Below are experts of layer 3 (counted from 0) of a mixture-of-experts language model. Rows are named router (the router's row for the expert), up (a neuron's input weights, with its number) and show model dimensions 80-119. Each number is 128 + 24 x the weight over its row's rms, rounded and kept within 0 to 255.
Before each expert's rows: a language model's description of what the expert responds to; "comes after" lists some tokens at least twice as common just before its tokens as in all text. This comes from a sample of Wikipedia text that the model never trained on. Tokens count by the router's weight.

# expert 38
It responds to: List dashes and hyphens. Dash markers starting list lines in credits, personnel and taxonomy infoboxes, plus hyphens, en dashes and equals signs inside text.
comes after: "\n", "\n\n", "0", "3", "4", "6"
router [130  98  95 136  72 114 151 103 105 142 171  73 143 118  95  99 139 132  97 136 115  98 189 120 117 100  88 207 145 140 124 114 127 169 164 158 137 162 111 137]
up0 [115 125 103 166 147 156 169 151 130 117 140 115 113 158 136 109 114 120 126 115 126 103 135 107 107 147  96 126 132 160  89 126 131 112 147 158 149 134 123 132]
up1 [121  99 108  94 136 151 115 148 103 116 151 128 141  90 129 101 123 119 168 102 134 143 101 184 102 137 110 127  91 142 153 138 140 112 108 108 161  91 146 107]
up2 [134 154 148 125 149 141 159 130  95  88 165 108 131  92 118 123  82 139 127 131 111  90 150 110 144 104 136 127 143 111 145 148 140 132 121 108 142 117 143 141]

# expert 14
It responds to: Coordinates and number punctuation. Degree signs, colons and periods inside numbers, plus digits in coordinates, track times and percentages, such as 48°52′, 3:42, 14.14%.
comes after: "1", ",", " | ", "0", "3", "4"
router [119 135 156 136 122 184 103  87 123 131 147 156 151 110 109 127  91  82 126 121 108 105 169 122 114  88 129 124 123 171 114  94 128 100 108 149 106 146 114  99]
up0 [109 172 133 127 118 134  89 137 107 128 127  64 113 109 121 100 129  93  99  77 155 148 163 140 120 133  90  94 168 194 149 136 117 109 126 124  88  92 113  90]
up1 [122 114 133 150 128 148 122  61 167  70 152 156 156 121 136 110 163 157 108 121 139 132 158 137 145 106 117 128 122 102 121 119 135 137 139 127 171 158 144 137]
up2 [116 105 161 151 145 122 105 147 154 129 112 114 129  93 138 129 132  95 120 153  92 137 144  85 122 127 117 116 110 155  84  91 119 138  91  99 110 126  94 115]

# expert 28
It responds to: Word-middle pieces after b. Short word-interior pieces following an initial consonant, often b or B, such as b-et-ter, b-ig, b-ic-ycle, b-i-ology.
comes after: " b", " B", " st", "b", "B", " sc"
router [ 81 109 158 132 148 111 135 112 157 113 155 105 164 130 143 118 163  88 105 129 102  75 103 160 129 111 126 151 105 136 140 105 104 141 129 154 118 143 124 153]
up0 [113 180 120 138  93 118 116 143 141 101 121 107 125 140 137 140  94 128 121 136 117  85 120 147  96  95 109 139 120  67 121  73 156 106 103 100 182 113 115 151]
up1 [115 156 191 137 148 125 161 141 170 111 128  99 182 135  88 138 130  94 145 157 118 171 162 142  84  88 127 105 110 111 121 127 138 151 147 140  84 131  98 126]
up2 [117 150 143 125 136 170 149 136 135 130 128  78 157 107 112 110 155 123 155 136 107 144 128  89  85 144 104 151 133 130 135 142 114 120 118 127 150 161 107 129]

# expert 21
It responds to: Name pieces after capitals. Pieces right after a capital letter, especially in personal names, such as at in Patrick or Fitzpatrick, em in Female, plus odd byte tokens.
comes after: " P", " p", "P", " | P", " L", "p"
router [163 145 152 181 136 146 136 116 146 161 129 146 123 140 104 133 119  93 128 107  97 117 148 140 110 105  99 137  74 118 122 141 117 142  77 147 123 129 110 120]
up0 [103 137 141 166 193 126 119 127 173 114 109 129  77 132 115 132 136 130 148 109 129 148 149 133 116 136 139 153 134 142 150  96 171 100 102 120 111 179 130 134]
up1 [163 137 158 150 116 165 160 153 104 156 159 162 122 128 152 126 132  82  91 116 107  95 175 111 168 143 113 123 155 133 128 113 120 124 142 122 124 161 140  99]
up2 [143 129  98 142  85 165 147 133 131 129 143 158 145  88  92 176 108 182  90 139 129 133 145 155 136 140  84 141 146 145 170 184 138 140 141 144 126 180  81 103]

# expert 26
It responds to: Capitals after initial letters. Letter pieces right after a word's first capital, often in names, such as B-uff-alo, Mc-L-aren, Nixon, and single capital initials.
comes after: " B", " b", "b", "B", " Bar", " Mc"
router [ 93 145 146 124 104 134 117 110 159 103 133  98 115 105  90 110 122 103  98 130 101 128 172 128 124 115  85 132 146 166 119 128  95 162 175 126 106 140 123 166]
up0 [ 86 127  83 130 121 135 145 114 116 155 148 141  88 108 145 102 124 153 148 135 112  95 105 150 146 108  99 119 130 191 158 122 106 163 127 111 118 138 158 128]
up1 [140 116 149 134 111 183 117 114 131  82  76 115 120 168 175 136 111 129 102 146 114 100 129 119 125 135 154 128 150 138 124 160  70 193  95 153 128 132 129 132]
up2 [ 97 165 144  90 155  96 134 139 140 143 131 117 154 168 136 103 117 140  80 106  98 128 128 167 153 123  84  90 138 146  99 164 114 128 127 154 126 146 103 188]

# expert 5
It responds to: Name-internal word pieces. Single letters and short pieces inside personal names and foreign words, often in sports result tables, such as S-z-abó, S-v-ae, C-z-erny.
comes after: " M", " S", " K", " | ", "M", " | M"
router [134 145 167 167 129 138 171 145 138 130 148 103 169 128 109 109 113  83 115 126 117 117 157 140 123  85  87 142 114 178 129 116 139 134 123 127 102 113 110 116]
up0 [170 149 133  97 118 119 148 118 187 128 162  97 175 123 112 150 110 103 129 121  73 123 110 110 117 108 123 123 144 110 138 152 124 128 131 138 117 154 125 143]
up1 [154 121 109 141 120 126 121 124 147 152 128 131 112 169 147 101 117 100  99 107  75 140 133 158 155 121 148 138 118 107 158 124 112 124 149  80 139 145  83 141]
up2 [113 131 115 100 113 152 129 140 147 153 178 118 151 138 153 108 121 143 101 132 139 121 137 167 134  99 148 114 126 135 171 141 131 160  93 184 135 131 124 108]

# expert 39
It responds to: Word endings after f. Later word pieces, often after an initial f, such as umb in fumble, ram in framework, elt in felt, in sports statistics and reviews.
comes after: " f", " F", "f", " l", " | F", "F"
router [120 110 115 142 131 149 157 137 141 156 135 122 140 138 100 125 108  93 106 102 100  96 120 135 110 120  84 114 123 111 122 139 158 159 163 137  86 165 121 132]
up0 [112 129 125 149 174 143 142 126 159 178 115 135 148 109 166 136 174 139 123 113 120 131  93 127 142 122  95 108 111 170 149 129 114 129 146 162 135 112 124 118]
up1 [121 152 113 130 102 160 155 123 118 121  78 170 148 119 141  80 126 117 107  89 119 130 166 126 109 107 128 130  97 125 136  94 133 136 136 131 130 132 138  74]
up2 [117 114 130 131  92 105  77 149 118 116 130 114  98 108 137 122 130 104  98  99  88  98 101 137 134 106 117 121 132 127 100 165 149 145 144 116 107 159 153 184]

# expert 53
It responds to: Year digit endings. Last three digits of years after a leading 1 or 2, such as 2-019, 1-982, 1-980, in dates and career tables.
comes after: "2", "1", "8", "9", "88", "90"
router [ 67 104 153 130 104 146 126 126  60 146 124 120 140 109  93 113 130  87 120 158  80 110 120 129 101 103 125 125 138 123 133 109 129 153 144 158  90 131 148 116]
up0 [145 101 157 114 120 196 138 121 128 104 145 124 137 116 116 128 146 121  67 135 118 112 124 121 106 140 113 100 145 141 110 126 119 148 120 140 140  90 160 114]
up1 [109 106 140 127 137 110 124 156 111 104  94  76 146 124  62 141  97  82 148 114 151 138 133 101 117 143  93 152  77 111 143 105 142 142 112 167 102 126 135 133]
up2 [116 182 113 141  91 135 131 121 148  96 136 127 168 100 109 144  72 177 112 151  96 131  87 145 182 136 170 141 118 142 123 117 170 145 148 115 107 155  89 107]

# expert 61
It responds to: Headings and closing punctuation. Section heading markers like == and ===, closing parentheses and quotes, periods, and list dashes ending titles or dates.
comes after: "\n\n", "2", "1", ")", "016", "019"
router [136 129  95 125 159 179 114 147  79 167 131 114 110 133 120  97 135 139  92 132 110 131 112 104  92 115 127 113 169 146 167  70 133 117 136 191 130  68 121 114]
up0 [ 80 106 152 162 106 137 110 133 147 150 124 141 119  98 142 161 104 151 116 139 153 143 127 162 136 106 114 118 129 110 150  69  95 109 118 122 187 130 108 166]
up1 [133 134 104 105 124 122 193  87 153 155 133 178 146 145 130 127 147 148 136  79 139  71 133  90 115 121 118 150 138 132 143 132 138  92 151 188 125 142 122 141]
up2 [122 138 114 157 118 147 125 111  86 139 179 158 107  64 119  87 123 136 138 119 106 172  96 102 144 142 132 114 131 156 160 159 132 172 129  92 111  94 144 125]

# expert 2
It responds to: Decimal and table digits. Digit tokens in numbers, especially after a decimal point or in table cells, such as averages 19.00, areas 4.51, years.
comes after: ".", " | ", " ", ": ", "°", "′"
router [113 148 158 158 114 125  83 107 169 126 152 136  97 131 145 128 111 148 129 140 106 118 118 131 131 104 134  97  80 139 163 115 124 118 174 158  92 130 132 168]
up0 [110 118 133 162 158 131 148 130  87 123  95 109 144 145 174 120 178 126 149 121 129 109 130 154 116 102 123 138 126 123  87 178 157 143 156 165 133 115 111 124]
up1 [104 163  88 156 153 127  99 147  98  86 130 135 101 129 144 105 110 138 120 107 107 132 112  98 116 147 109 105  93 102 166 117  85 150 158 133 172 111  93 104]
up2 [133 125 128  87 126 110 103 115 126 156 147 137 141 120 147 107 121 108 153 149  98 147  79  83 101 104 113 159 146 108 140 168 143 111 133 155 149 172 140 165]

# expert 10
It responds to: Numbers in scores, dates. Number tokens in tennis scores, dates, league tables and ordinals, often between pipes or dashes, such as 6–4, born 6 October.
comes after: " | ", "–", " ", "| ", ", ", " ("
router [113  94 127 142 100 161 155 115  60 173 120 136 131 126 153 129 105 143 106 152  77 119 120 131  91 128 129 122 126 163 133 136 131 122 172 178 136 104 107 115]
up0 [105 102 128 148 104 193 146 151 125 110 124 121 160 181 154 149 152 142 103 133 144 113 128 121 166 125 122  82 102 159 123 169 126 149 137 156 133 204 102 127]
up1 [129  80 186 131 135 120 124 143 133 100 108 132 151 163 153 149 144 160 128 174 112 129 107 119 143  92 145 119 149  78 140 132 142 107  80 156 146 141  81 132]
up2 [112 115 132  86 110 120 181 138 111 158 149 168 105 136 133 148 155  93 125  86 101  68 129 142 128 132 105 111 121  93 146 108 105 114 121 188  92 163 123  99]

# expert 3
It responds to: Digits in tables. Single digits and short number pieces in tables, scores, dates and figures, such as 1, 2, 18, 00, often after a pipe or comma.
comes after: " | ", ", ", " (", " ", "; ", " in "
router [110 113 145 137 105 130 112 141 128 111 185 132 124 135 153 139  72 128 115 166 121 146 128 134 104 111 161 111 117 134 165  79 129 129 132 157  98 127 123 153]
up0 [119  93 157 148 103 138 124 131 127 100 141  96 137  90 143 128 130 136 141 131 140 135  95  85 177  87 137 107 197 125 104 156  98 135 102 151 130 126  99 140]
up1 [134 129 148 136 142 116 146  99 112  98 144 156  98 140 113  93 129 126 143 149 161 122 118 108 141  82 117 139 155  94 164 142 143 140 114 156 120 107 148 118]
up2 [165 124 110 139 106  86  86 135 182 143 124  99 160 126 126 126 137 104 125 102 121 118 116 128  91 118 102 125 148 136  79 147 133 143 147 139 104 141 125  88]

# expert 23
It responds to: Line breaks in lists. Line breaks and table pipes that end rows in infoboxes, lists and tables, such as before "- UNII:" or "| |".
comes after: " |", ")", " |  |", "\n", "% |", " |  |  |"
router [109 129 113 155 139 158 101 162 146 159 176 117  82  76 107 104 114 108 142 164 120 130 116 159 116 102  94 107 142 148 120 110 129 146  96 117 135  99 103 170]
up0 [140 126 138 123 126 154 127 172 153 143 113 122 106 112 173 155 136 100 109 117  99 130 119 174 136 120 132 111 128  92 159 125 157 118 170  89 135 103 134 130]
up1 [166 107 139 117 105 125 137 163 160 122 121 135 165 138 137 132 127 148 105 125  83 159 157  90 146  76 101  60 104 115 133 164 147 103  82  98 121 146 112  89]
up2 [128 124 144 100 147 129  67  95 133 113 126  78 174 169 155 120 151 108 104 145 143 120 114 144 144 122 117 120 162 118 114 123 136 133 138 152  98 124 128  86]

# expert 16
It responds to: Line and paragraph breaks. Double and single line breaks after sentences, before section headings like ==Geography== or new paragraphs, plus table-row pipes opening a line.
comes after: ".", "\n", " |", "==", " =", ")"
router [159 126 152 144 121 179 143  67 103 131 147  95 142 139 131 117 121 146  83 120  95 131 165 175 131 117 128 137 115 147 123 127 149 113 139 167 122 129 107 140]
up0 [133 119 116 142 114 124 122 123 128 102 159 117 145 141 155 141  73 150 134 115 121 100 128 139  87 126 114 158 155  95 128  86  91 108 144 133 104 129 162 171]
up1 [129 120 146 133 131 121  81  65 123 188 152 109  98 131  93 118 110 129 115 126 152 131 145 138 153 156 141 177 150 139 100 142 107  85 154 151 129 114 123 107]
up2 [162 123 134 100 131 148 124 115 138 144 125  81 138  94 153 135 118 158 124 126 103 194 121 144 113 146 114 144 134 118  97 134 167 156 131  91 111  88 104 171]